From a checkpoint of a small mixture-of-experts model trained on Wikipedia.
Experts: 24 experts in each of 11 layers, 1 pick a token.
Below are experts of layer 8 (counted from 0) of a mixture-of-experts language model. Rows are named gate (a neuron's input weights, with its number), up (a neuron's input weights, with its number) and show model dimensions 0-127. Each number is 500 + 50 x the weight over its row's rms, rounded and kept within 0 to 999. Numbers have three digits each.
Before each expert's rows: a language model's description of what the expert responds to. This comes from a sample of Wikipedia text that the model never trained on.

# expert 17
It responds to: Capital initial letters
gate0:502486501412501505519486497499501438449526498526497511504582490516507432585490486521715414499508471521508506511446420574512592411485499447515504482477553499532509471479489433421522558497467558488588501527503359541476455498545513471518494470395554503389568494384503528606492420452510480560512487519508505506440616524479415479491637466488504499509559474494566475501509500533520491443534
up0:568475500535497495528500516537434482495509498516496489501553604507516422511666494565479425517459491469499491485476552516495417489513492489337469461513447607602423529514500486453517599500453487402582596514490562492661510498423501423475504511473546408518343505491501475509520520474512473496515586498422491497498501490518493517527510483499497502532586498501499486514629501500503435558538
gate1:493475496520442508626504502447434529508517420493526466499580482525504484653473434473727505575534494450501420528478549537382444458504439401427490491516433539456508500407501510439498522513550567508497477419388517574492580514511498407484472517505509478533539498525496505515493505540549524603515496456463600501433514449509490488451573499546503579500474555500532466502517503479513497512460
up1:425497514403560565494497450554469462490500583502544536499436600485504665534435519553497453546499495555505551492487508507498425636574539498538491416493543409443498522553534564535500523489500501565460517483586495424497478591568476500482528538466498453492485500468501462515499500499368474507452502599453432505501455501483541484508463455404498494500543346519474539440500500579466459498368
gate2:404514535466543500558489478488453613497536499501420507505443462479582461507479497520625474499518524502558499654609541537490411460503495542510519561545538432490554503618454479371500435457494461477441368463489367501525408549497506470502503449498567511506480484497502437537523499477462524532501393596495496435431532515496479429471477493477513506526549503503510500448505588475575555531572
up2:533516513509503506573496432557502632484507514440510506511453571453575514385498606495481428462494537523488426515417587565625400527528497477509480515559507435382500500462496546499514414454461405592466498389497512501537457505517500558496491504514543565454501510493514480550501508630516504562468508484531530499453477499487530457595478420499507500465473457495440508483616546486522489660489
gate3:486438572561408470586469507456504463542502501510455541502526499500500526609532526513482501506497541553503513445493463544469584506560518486436484476487541498505488496584587500675498414452555581466474513469462495547499498495485374515499501486613425505497473514491496505498486483472477508466495371513325471500414511499480520497491511482488487448490497701494507526448467472515527624492453
up3:536563500413518619480499489511503552487501486441479481510443620496621461456492486509497511616552498424494532521493616500532489461484387510498631476552506511413513413384478492492546494478498412493516531495551505528446483490576504479504467433466492442518500500493500471434494588577517537497497540565683455494509522501465445495469471514478457519469496424424490407495507487539544510561598
gate4:518487479544484473409408489474571309492417484568503578509433476431555488507559435487514498503548567650500444614424398557506523529519522476501475567481491483500518493520541480419514500501491610474370443493432484551436508512556499503509552469484484512649509511495523494465534476529533559511413502465440441505501482502494480480502567513513482529472392513453489590502539529507514514454500
up4:496466500658509519483447507557513487604537501490498488507508514516540505692482530506588541474482619545522391500577559434463503509489609537433494451470528472530461498456590427403498547498712491577431545463500498421496504473499531517559486501501501463499505535500491499503493483488500455432503485495494506464515476500502505499494390433464434418506541501452476519502463466499439475540541
gate5:517439494534492533509353526490375485560496493385596489497502565514664401543550504548606489500498514496488493547515536496529643577525498509494507488626496506369477501446491592566431491539422494540519504500472505435533476494470496496512505498510489485507422477519582527533520470491492506507504462467407467431476460488483545499407480513501467483420449556546484534513559488416499572507563
up5:555503500412505411503589490493570553436500498496458475501567484477500590502576649559409490306507491448500490464528475555385391547493534501497518444500497546501536501459558438469464569509495424607495559480521490631500528515501500439500504441522558476432477576499496469493377474493468496523456532495502516564604463458500439510511457503514554561538515446505567488501496496525525543525515
gate6:451449499457516438631433508565503485529503539509358565492518433492536532462432555573505500466438459511496423477502416491555417549402565512462516502569519551481414532572415470457501539475490502500426505458433528544552523543469498510478500483491564513511491501506518570498500482511571506604517355536546474623500560454525640506488551512595505520494544540465490477490461505402472576455500
up6:529514499471394421447488570499504508499461508477524554499497513501561492496499507463453502508493492508500412498491487470514479519489545521428555432358558494320509506567457548439543531502484491532448668452405501501483399523508514509499478453432515552615482492573512504503553492514396431497501542514467596527522509475531575520524498499519510451588533611499447545500379500488400517560526
gate7:452497505492452445470521531601427426515488509504478560470455398508500542528527497501557688502426516468515476393474417439560504515516511544491465492504597558533480506560594600543502478522484505480536554565485508483494495578501428517497435489517487411520441515575497535500535434513556489555489464508477428476426504500600527499525450477457491480470591568514471507477509512447416696485533
up7:493363488447454405496486555580505498505422492470504498505530513406475522420498431517494503536496492467501484500415506415441484537500501469485501470637519648500501498564504542592476503487567450492562538402353584463397505540488524505465473468444494551522496565512494526496500507489552482561521482412491476537498557458498554566532556513510511498616489619605476455503464519454502506492589

# expert 4
It responds to: Slavic/foreign name pieces
gate1:524514480450510502517493595479502493467515432582494544489499494480499512408473453495659532490482515632497484444519485494489588496433533464506501453518554490428496393526503501458489498409524612606455470479468352494651502542459568540518548503513377507537515505362516522539481516430420480501546436546528533492449490571503583547457566470450564490502487485531492523500499527498458483517538
up1:561498512585445521500650494566526494505501492511516420534485517443511409508483494501506452457517434495499463501378532607479479477542599521511450420416520586480505502541424503469398454565513507483511568494494515452359520506501532470491515614433497456505517432563436511460460422676459547633522498502490425510559525462453508498528491525501502495500545449506537452490500507495566501555524
gate2:512488575466506489517501419503498465506518464482495484505498537559554547446494499498492499489415492434501546499461501489523516516502502474504518472494601496496489496594500488530451389521513430458527461669453599425386442526510501488497486480572529384547540472510608504477510520486534481502511533572539401603377518496514421478470528546440566483471317504483565467448510541608525488501432
up2:397516429512383422541497527497506465529497528495539497472544403501472482484535496505591504525521595496522421498416591455503506506522440500495494491514464632575500471505508546376500486478542499449428558519596411510474562534442354447532567563482464491495478514423429498614436467515503509512530464502464466497497536522450563423623487535559534499509591550469502497546502453473495454499411
gate3:539475537542379531571581440487520536479522564475436426524539523435505433481614487503588575501472464520505521523520505561486570538478549511440483484505544501483523494577452526541468551505489501526513542500380412523525502530566461524458509513394478490489487423409470517486494465665489416505434553576382528435515458531502474495480504415328430485499474484472464515482502427529491471555501
up3:515473505483504442494517451475479521436491549583524493502489514472590517544480547505521550489380492453505531496574516511421491514424409525495475503490520488500504477549664516500500543496506495450500563602517522446428499424495472526507569471496464477496517533596512515586432460583542434486499429409382532547514464497517506477496529510479419500646445556443628504434435534492430575390448
gate4:466528444500506473563451385504500522478505565415504531520478463575561570521505402434479517481579487478497507674501509513485571544469461525496564500530461490494499398530477499524528635500492473514507511417425490498502480520420470455503458404578478550514519517550525436476500535423496506499459343547551448535481501528545470480589441557570438492525516502475572504501489534574660490530510
up4:507402478519631474528428491547525478478483490538478481440501587499500436437562500558484488520462604485482516492560440462450500470501500555497430499602569371522505469458544499237522513484543499485470532523506407473500493493572521472502532451501415491577490515500597494481556513555504511503580543516556477521500427490502517469483500547456500459479372530573494497523477499523533514515420
gate5:503496693479502535383496486437502503493466542404519525578501476497488534483507565420508440549546526480409402501529498467463570455457558548483405491514504487506592489528508483536500557588505429445511460547507459466645463450537396543497502525543509464533532635494598502450499470513538481596467506456529427526507512471499494495517514414519479430502509494438563556453530509532474524398501
up5:444457508420499467423444472502577576474505396570505488542527534548554525545484500515491502505520531485546565457496481478631492496498498474533379528400499508475480614496539501554429407412362504485510435504495505508393511505519519502364478470535570512530533512508582487444469565489534432522489590471556519459462495560525496502457469523545515525497507497517463504478418523476659401447546
gate6:458497516499454593505600482524492555515526492501500506501603447501589411431583451520505495529532537485601460368501564499423526522517482441472552491542512533477530556462504498544502476441533484621500500439493479565575482479378585419519457496512500459559490503468382539560494525504459561447470490456472487533488601418532451504490499376599537502537498446504453502498468470374431440528500
up6:522488506548522501546481530498481529530495468390538374520513494571436523499461500468518521510592502562531380514330546398506542487475482489513506509505356519496496545487494499486484497500509557518501364552522556491488570499512485497489482480545444506468502402509514389529512457507585503514493478498539577402513541493507501414432537520510494502400513504345498454603480498523540442544406
gate7:548501504416483487522486421574492481540459466463501507447540543509497494479531517468502504502506565423559509458567562400507495386519568578502613501496535393400502567525544545498399486506439519570499530536517472537495471500626595551523503494472493496520501405496503465509447496483550472509437520477501495525501507504594521531550430538427405542423499500548502497398322522476493452496617
up7:497524535643508493495481588535504502476477519502525418626497500472402469499450451592501501500577491507458488537521499523404543487502544488432509415528489511519508467498504503529462537476515431503502520589493491486590545454396495500505450419556465565490456601541498416435484594480438522440467477536429519580503505501424522411428514489499534376537487443517554555494498480676494458488428
gate8:475499559597563469530505464453500507456481454486497496564626470526554501518502503440397499407433539537507500442552517388475592430322504516414456500502509561469544512526471497496512499585452477502528477492466486489498487521552497467499462515554521584504519491584481492456504501500561477446581482504349503499501500506544507537595566500480539468662530556400511545481468406476456498446526
up8:540593457502514397471500494468496505515486530498611486546540555544537502488394597530495496498507491516493497513491507458475508348431477619507507530419509452433454338511484495468457517489492507496526504458527551501515526495480500531592535523482590465598557497495618520490488486510483406498501394520386476519504462500554499508497496594576501471558501377473597588485520508547511411512497

# expert 18
It responds to: Word-initial T pieces
gate0:509547493549518627528499534511442460504563502494498490616500496512613486526461662492467477559498505436667412436494575427529406498445449524545551529473500510474523489509490451501609530375474498499482525469493497522478502513541452519570537506485500491474495496519480433486589439469500584516406502503499501511498444498485498558483517515525515424432604487523513547538455496350589489529531
up0:509558498464525703507461487441510425494520518537509500544502523464510540413470455446481459490558579470498539506437504440496495493546523472460496509472591500506462501498500428552613500410389484506516416494474471468485473492566574610533582506505488502503498558497510505442561467466495505585496490480433548504505390507424509519502504461477586552456479491582521541424502519340625454497450
gate1:495506494522492515502512510479490594429501502507517520564456369560530502450519618495602461562534498505499493618634495515499523499499488499513511462501324438436500442432479523483416505485417544521391496463504501494418456471599495512504501508474531482593507522487539495527408479497465496498502440473491530500484538491432502506455501484541530488483478503476445496432630603480594616599503
up1:438514500531407447482505499580484384535499491498497493473509576486494511464480537492451498604501506490459466552480495503455419562480401475486567490585487526528532387525598385598516502508488503476531564503536530500507490539500528503509346434540448481479499484504479552515501506502499545586410527597641502500492532515489471454551426510565388495435542505485497564508503522573428400601548
gate2:532459504472511492556503521481524477497514456460500497536437492503503555524429331507493484575492551526485502526460457475435486392455490524483508592484486501424516477473540528560491501453512512533492506565352458511501501458486493570482477445443540537502484608535557468630539571448524522531506471501438467593509547491481538574526499497514425428535432572497501394481478542452680413592436
up2:503480495481458478372500506383482388535491520504428496507499444491434524416488497548504601526521383455501446522523495503569494493502503496500586420529567503523513501500428490554616523516525508501455555503501509500562501620500499437537494463669544514488597471546492490507500379464502485551502431501491526524543472516512491484411468495514463380411412520406517491523449507491588475411516
gate3:464500487508547413433500439509627556501477495527531503508464476478474504484467510571472522512495410418495539469507343541662542491483590486475573504499550505509520470357503565514523429515512607431516541502481534501535538496527498497470537481493512448507519495460473487506510450569632505347519525494472474513495471498434506515589473488434480592465475558497530510536473595562531529434401
up3:447475501583473490547530453512527588489430506507489473502492426504519513468530491509470500469541499472495638560470339559520656462457551463507500518617502493510517507486511491417450519506506541439499502474393505492565476494481508505467501465551517512485498506447388652539531395498610504431511491439410540503501509498536483542559506508501577457585549498455509507555386439524590510509522
gate4:496589594484463599501500460483390534471526476553454550518437545499514449498522457493495465492491530454524536473499477562425502499576497491491433610525501542505428486491471460492487504525427457353520502447383468514614473537344421496479531582499562532535459464478513472515533373485507583508501488491523506539500548508412396538461594439476498522584469566483554501506571492503538439475554
up4:445452524521523589507516503525511454584417484519487511406365438518492480496501495658359486559500623495482475496463456472497450487535598486419437510492510542351511502497505537511497549496298497510396517476500427537446558592541485503469479486457477505512541463493468499457519550523489510512501564601452521521499492503512521503539509505501481544456493554502509427551562563538498514523513
gate5:450509498487545514452500456497500517433504500487463625486478499558502520492524374562507508525488488494400579552524476501446400611517499501446512376501560555502510500516450594477502537475402491504488436457479456413500462501504535591510475450511620487582548476595503428496505538489487497496601514415494616473499543499641524510376453534505469591516494478518497511462492534443471538576476
up5:579488474499500550577503509492544466514500438499384508536490504508481558497526468496507503502483540509505525537480503538441510558572457504438501412528535474500455431483445496614530535497355487515492558502485415445494501498524617541490622513496574505634495493437501499594508468492454302500474533495448526491499543495505529500526502475531494475326507496517414494504549474434441529609493
gate6:495495501438442414484499569420493493659516507498440489543510496502576499467539602510470636454501566438549409394488461464529501449392493503539570484479517498545510488493530500508542447529540498429366700400521519450580545501478478551477403476500512540428497580497511476501531515554502487525507534495486561506486522499533500485523505495505491505433500536501463502527458506517643501490522
up6:529497482489481541495526491375531656501539479452551507545483599583482496500491636487499513550492496609540438500438496377445478493492544497500498499500451564505482502528572539492491495506500496504416514433303519446500463440493475521517556519500458474562341555548548507407504448548537491537437464504399446500518554448499537456451492513456501436490477506493479522429474547501519477560537
gate7:499540500447541436481476444451467522480528461543530504500562374501499541426354500439477594574511523510471527421478500495564464452396521516436540515519455435411531494544637509451537376499484548520482522484506495500482534528558499499435497408475526500387498571562502431477485591496504587595502491500493434501465534502551498509500475520500483494539484499502494599522501590652495568574500
up7:503474524489506487542476509505493525484464526486542421471504506498483495500548501493469351505499482502454701505513408455515573453502511488510511643474501512516402498452507579570502501495473532495591513587538469507663483317506501490527396531492455520478487529491490479477500483501505490480500551544494423600540435498490517489494576511443485492536505410489538539561542478442543412456557

# expert 7
It responds to: h, l, ch onsets
gate0:501400499527533499509493511558515501484499462478431488498482501493416488670446505430467472545622501507491467449504513478488492676435499439474519506484506512525506504616553485503470488515459402531467473424565464443481513580499543481536589442507440473508485496496558565675549483451523486494381519513520433473506528573519497555510461499522484428587493549556507460544583456513526496526416
up0:495493494483491491495507529475462526505483496428455401544468474504467509516379529500443527518508531624522554490553519444418538446502535608522429526440567510506587449525484507505457481630478492513492475425521530419451546425530502543383574543466502569478478488561487528486574376461500494547526490496539430517485501501481548584383580506468555663489563418453470433526473480518525504524440
gate1:489513501494453510453504499580372447581501472505500576500531427450477463450452426473519505500503468432487609475515386515495416384420388583482461474501497486499465540498495554517501471536499477420533560512536527593587447478499505471468496449418601565532500523594539513495498489508474595477525502470514593552489493508624501547432488519498487593451621541543497559500539502429507504556430
up1:609503495560495500512498418486494482519518587510498570499498491568571518512537467509503497504546424568503498598503478496445400499444509541463435470501618560503602496454531378388450515506495499471385525521471485595507474496516569426521428525495455546443550570579549604507489496512495436528496450608501478509515614497451413505511451515393530494475496456413571445500461497498495490501586
gate2:495502524558500450498476500447500599436529501554514504526503504495512508497413428489516516478466494638456512588421609463567504467502526569500510485340488431474455607548432536517463536480500447472488611490489497523486502503532572566592473475497500478502476509455426480471518467529437493504535515418631504440502502498461577544501440472465567519470669508557498429398506484511476577498553
up2:481558502508500548503500453547502474479427499441499456428491538546508498494553480548502474465522512434419493512543442553501480517495482599496558449468462536504584500509520540468637513542499503403428446503491485484524505486507424459482502526484576400555599492489567286527493459451508495495440461492489478529504450538457452529534573474526467476585590555445544501584523509479700471496464
gate3:507519503499500541514496480386503687507529522482575526515499599449495453487451525416482500494476523417489495487644520494488551510497501502601493565346496489371461457495498549559413439433518401557537532444528353488501540499504551496496586487460503577587478510558501450400481496488459545493502497526484500506500528491476542582495517563497544428442498499555504564503483496499511509520496
up3:557521500443600624461496494360487449504544497498548532561430541503564505475522384442505487469484628499422500536495500511496552540510517442408513436515493499460502509413449556443506578440545523569540500470479493526494502556475491490524556539489436550541507468448531512499474489551484496539484453556532495499579493501501661471385515415499439482526423491564456558536487397582507479387486
gate4:500497507486449500489496549476471441506527511509624475541505388529498440498456500474453488482440474493523411471496520455587410527503531509513578498578480436551491502519499535488511473561494563454514551530436485518556441576579500470522450500439592567340522647506496513470470498427507557612492507514497434435416533506500339556466527501421502474479520474549499527530458551603520428528557
up4:509509522468498502463507551448504498497502495463493606503483488527501500548532508498569484570486499416476499430500385295522488523552552461398563546498501539502478489379504502557512431610490601505480580595509479476416495500499499514528508504449521462497534537489482401476509476446490555446505507513454529493469314499565498510518483461554560439451438565636480541519504500527558475487502
gate5:498517496472501395489476565491511509467486467426488487499450501514490399563585500505555540514494571497494486530505514445535476551484546502476591436480485426492482591499500587476563558514561478477496589517521513537388578498534503641535502506442526519399494415529421506482497480503483490597462501497537595467463437505496607602515499472674456572499460493508490500439434495632464499525447
up5:504475528589480501501500528533498495467510505449507541440500437462613442590460491387531470463533504486543596499570566501478531451619455495518497477448535507466656489448474481551515448503523484499488543508539509585487659497526497504505448506595479379492502506471489521492482501486500542480504521500481570526491490501431399483510456467378556579465469345506582467565468438523583457500499
gate6:555497509402431442500502572541434540485500515432508541498509439494507400501577494492562483464478493434499373426634522467503535510533500512456499531500407579488489499493480586572560559562510573598475524536465587493438478611495555461515508494486495523581461505420467499511515513481509512455499464468493514429432480542480559525502366460456460435414687501523507493502567483509476531485514
up6:508417501537624541587503479474503466445503526542501554499545501540488429561482472518512374494497481564462376505487463488503614500518497436454495504480484576498530497552505420513508522532513515508490561464532525494312506387498462479660498526491434508467515490539477523487569550469493432479566500451504524439503554445526473524520407432484504546588521485505503503513510501493471638386443
gate7:492468445548464512511591583414493567554498420531509538501481511647535524557417496486476578453504485521413498496499501493569499512448468428510371415524383442498508474500546505529533442405498438498490472441470579385455503485572517505574509482535633590491504499460464499510511521442489526500542502455568486476425620509499461582501481536522507456472573490539517518501495493495445559622512
up7:594499511570561515499496500493485460454470487501503494471497489497554506552465481478513474530500509515485526587386453531449523550524602425399513526511474500482478480459503484595554512533489500629513434509476509567530365531500502514582458544413534550400414504402498456523558597421489483538517524509380536525414463474511487523619496488490337512488504400499518476567499489514541489539572

# expert 1
It responds to: Mid-word vowel pieces
gate1:507512489470485475424502494496412549480510484410486493496501416503596564499495524478531584556503485501497555510508489540507487439495453475503472444459521523494494539538459513464501402499448538546543543585536492499484452570433581447529510405499519506472608532474511506601511630477434412436561472570567504621372545505478501525510570437454436531494676411471497470523492500513484455591502
up1:467554486480442530499520534422512330506481409499452497505494519588492552500496500541408456507489522496508413496494601523493499491456471493560612521414515489569502419556512435552529482492543583502516542458468479505628426597452486471541537433495477442465496525462515587453531369545462616544458477529459591476505539498472553441448452499494485457632495514467548505500488518587482500498542
gate2:550557542555504491517420484484504518504508404577504487545482498502502536529604500495514498439532497517518435495428500470325612507516498422405517500515510501506501543568509479450494546587440512535516491423500528573490402552522489510396440500584574486505499515440503413418602474459500498428485510475528497582484498490498543561518520556478442501505476662489400501521523504490459634507443
up2:482495504433490504636514508487511502512559514482542576498483501498528481345481486554496490492468502446404547508534534506532490520505452511490529474586572479442504523474498482456497498554514543387515499441547502520499568548498522590509529574492440535508442554477460498390499497571461528563493522609459441455488514533497510441497528598500461408502412529493380389469424548502576351392500
gate3:498377569496450489512498513484501500443435516542491526613438505432398491582470500504505502503484533504528482474474504457615600567464523505428513478499478464506443588465417476504603511471490548485534514531628527501475489522459551618491379517449617472513427493482524492450494608503473481497433494495527470459530429607460541528494515491489543512490486558687454473503512507512496532460538
up3:473564578527489518587462498491506436417537497513566494472498460500523489448583493303500501517510594523488523455506477499450487495573525540496476514557513504502468508493471492357478518487413495487497490532449449493517580388528499546478536495495494458494464533526515513496677450481529591495393488523428459621504482503512423475506396504513463509499507487460585587530487507509625526502577
gate4:513498523598468547600537509499473412471462476495480480499483565499493516499507492562456498486531419526506441564519600454468608434516643357604500410499438500462512500443402485488470510478395503525503601520479538468485499527486539487539528469527510435480516504476509586486506500507478540487493500576549572476503478481524424521518514540510476383435500516482461493530426495501712531546503
up4:523492481502516503500422496545500501503505491416433532530433500528458518538406490518502545408515531504495488656480471503493456532424539432509500453604522477517624436527524554484486498666520481486436503486454503520407534548498492508472481555491482415639496542472631563506484518547516436503414497525497574510565435523502550498432469442480504574482474487391507511483453509540466486640498
gate5:503499550486442448576495489436502520436499558495520499423446441512520531496326521489503485540518459498603621504472479518505545493438465503448499497536493502452522410479524531471499482609510489454500485464547505673525500481478467498445491527505521522517515466501518557545300513530633549471470500500436400548512498465578460468486471521400504506443500424478565504586573511503482527522498
up5:458563524518429497496512440506509443534403518544504487497446492404501448417595509498482495592517561499469473576480487441531471510541483501416530492476535460677526478541451497480502406575453541351398498513529511496421560466476502589516528397500518498522539523486449560424533520593473501492522517497489494470509461507553464482543538454506538500482468421502512667515410469501500546426563
gate6:599500550691510516506476508533505512489492502455504489491497553526512530541409566512481494501569502495559460555502469535601493477504496566446635557610498521534459433625470470467540497517525504508444512505466563474524501507501515502509426500531483568442537452419489474480359404484446481593520473558533438450507491501499495490504484486358392499443494411484590528423507509504483536473534
up6:454447487521380536474477510502525569431528504545514506517557499573587490537531488419488495497483482472508526517573598494501435449515500504495616391456500523568496535478472479464501513514486457503500547470538542490505466529498526522479530381536389640379547478491471466504507393513497504582564500501510534425414482431508622510473509322422511544509502585479527481433481500474495494497570
gate7:508552505516488615537545611543491492487361485503528504529485495437552567433495499477494511481502491433481485554499431495467444510525484502477523477515500446543478686563496532490496444464521458497476507617500439480577464502434452400546479496495534523490446498539504489532592481483476500443390495518373526524497462499484508525445490602612492509522509530500503501480536611460496479681547
up7:458471496561547558496566483514498391557513489454558459506511525499375503447498496434545463470613474493494452504526500421466584499477421512504533471523460542641480482484435491487556445496451557524498542511496538504559301514374538406508428496463559483502500530533488434578405499474416514502435464529480547534618495553482485484544524504506503494498508593496501541493531458520616498536507
gate8:417510497471493423503585496501500486499557408501515595480553461476509495476409602494377479497512586399537539464472505448516472529450500501469420580490503500476572470483595477544508496565441533496463502577593505386506505501506524512565583521503505502437496491542491380521545508483492501541469388485667515470497546481493512497515398503545484438388517572581497506528542505495466531594472
up8:409524475446514500415457481522478509503570515504507493492593500583483520523448485500534502527531346490519553496456485509500558502498511527504508498455404569471508521486472519482517500539475494500608579428505502498483377449446507478509587475493497493432319528468501493625513494514500557460519508496477452498527683501481432528475511508634583486470495499516454422567472502577517457576444

# expert 3
It responds to: Leading digits, numbers
gate1:580508596474496501497493502435539485350486480501590456555559500462547492455533502519550324469500505574538505420529428525532546504394440508396526523519452507580480501449550489536499518574504533440517359500507658498504513432558500494461455544528480514527514499482504517555508485500441502498480378501501498617454494485483500502446455598505437487496468496512519589509514479561480443518548
up1:371414511502528495567501526483509494559552535418460602494493380473521550530403509526569509487454495509391556553512542561404494503544490507537512452527500525441515548495527505498578441378503524501530652527515452501551468548488485503414488440490499511477505527512440473528492515502616495456501551464499499439486542552500487477488569371520501582493546497442479532457437517526613521460369
gate2:439496500494423534451370498560481568494480495567460500578398391512494600574500441472536527496555503500423554473498506518507596468399465513446502504538459547632547551519590502508439497490503513508549592535496385472620533523524497489500639407499465502445541500492500521522504501500489499516451496498575499460430541493505511520505461472462478497518509523500556467504498417457584501392380
up2:563529513452489634468476387462451498567597501521471465441551506483515535497544304636504460491463560530487505511539524502501407521516501602501471493501456569522509499584531505489456513381496508549577498534526490422610575549496511486494470454474497469490437518481504466453516544489498463477515564503549524456524500484529494474538478349503499553507499506548424387597497506471500528426479
gate3:407500510477499525405519384552513585408603499482517479484460514525509482510503423463508513619500417459485447375391534505505523499503398497503522418491505516560501498556635526514518577500492420508524498562494487603504453599506460494678501510498539539434491493508401529514546427505450534496454563559448492502487546487505512514509503473436450481486493413482492530522506566479556448503465
up3:504520550506460504499462489505463483484544497460510492441496472501509518453494502503507563498407525395323630530377373416571442507568508463474478523505490503406521503456537634495505495536502506439501502501565444502500500503505479520562441443432585507461466504458643499577499513532496517630512507492500525523501499512510497524504517502537495475538482415513385568592544434461494403515487
gate4:505475503444509431450514586533499551523497516493501501614449486478507487512397443478488394522494473479530498485552510473493552505607501590547662400498479469479498476493514508506510475493482514515509649470496500583550480465510508466501498485488430541571471496547463375423514500554471515502501549477501528567430512505514516501453444425609583490522430671515498515436466370522500535512456
up4:464528463514467494624475640491459597548467502468627496502523451451464612492499465515476491508522479484574517494482499525510519439443500527520508486494533581490417518544498452460546375515547486466392459395490480511481566492509492543524500497523543486530474631419502446489480494500497545501481494499567516529496592459501351504467554507481411576474580460396498465450484498577594525538571
gate5:502569503531501454576491464435454455505502514497556538500569591498497525551489470604492491579441410530375578505509433468481465512490500381538466495545544475495562479460511516521588474424467647514503435490519485491411488498493497502509482589492500486498537538465505393372486509418660470512544502495497454493510630494505510544519438489558429514488575517490481496501479470459418576508570
up5:511539416508505505426527585366479556505455498539513592384482454476468518450499469534498662485521475494506402624498507556506517578507471487484490441528443453456557494475502535513552501457366608572402473526482416497495452527506499507519527508509525508508448504560465461404510498492493456535493527498524516518510500501528542520509499465418542530498499398475472439566471524494474457651620
gate6:516511552501502396386481502515499487527491500514504552521463507494513509532507478517613557424498497442531512491588491589511483512488556488513563497440579647506465501482621439548559557476483503517528489522534436394553457491544379498424500436526505416429478588508497513515491521498513507574427468464496478661505492580512506431531494603469420393461476513534501487407500446456546491507494
up6:571544500594494491448499501557397509596512511493499517530496518545481482494492437501580507454507501500440547494478496500511513507511485456483524558501527427553329558487460523445465512489500515490501501544433440498502452510491501427408493496569542389490474647517502502556477498545571493523501489492479431498522499499547474281487501640633544492531472519506392473504480473488551562476498
gate7:472467500458501615472491553505496545541536494501427475553472493536475523508514566576523540474477529479493409616482463447536504476509530483497531535495427497464515505527559523499483512511465538544482605530410488480659486602492510479454585463418527468494341589468496503526529502525476515501509481503504493507502498499497553508510326542442570388445563412403459497511500499378499424540523
up7:507486509509486504453459529499499415515457500545460507624491515584489537501427498494649449514411500416499461379500526494501510639591484500486549450503450499623561500496521526511504500493471500524540536518499438500499487390479477473492516505476437514543448543496373578506509408535622491531496520486517474600610541528564545502510470497460514502502506437465538584415509494409532394512478
gate8:500484544568520561527469413443541348497511508498489502559420496383511444513511467481501430536505573581500496497492531592503633469554543444386606454487490409496492502500497435341544516473513498579583475513455544494495493521528542501541497515405469550534397493497530407543477494508517505491566439499494481488374422498518548504447494456523503496505496503514493567442475570528502521589516
up8:497516534435501518506505499555501495492512502616515462502477465375496487513496517406558493524500483350476430547481487545497445543503535493490642466441559486550575489495511553419472512517552444508486564503588438518423508502526507420495491514491565378514643459520434479499499492495539510684506439546496511464525493464463400559492422502516589550501540530504478497521459513532395494530532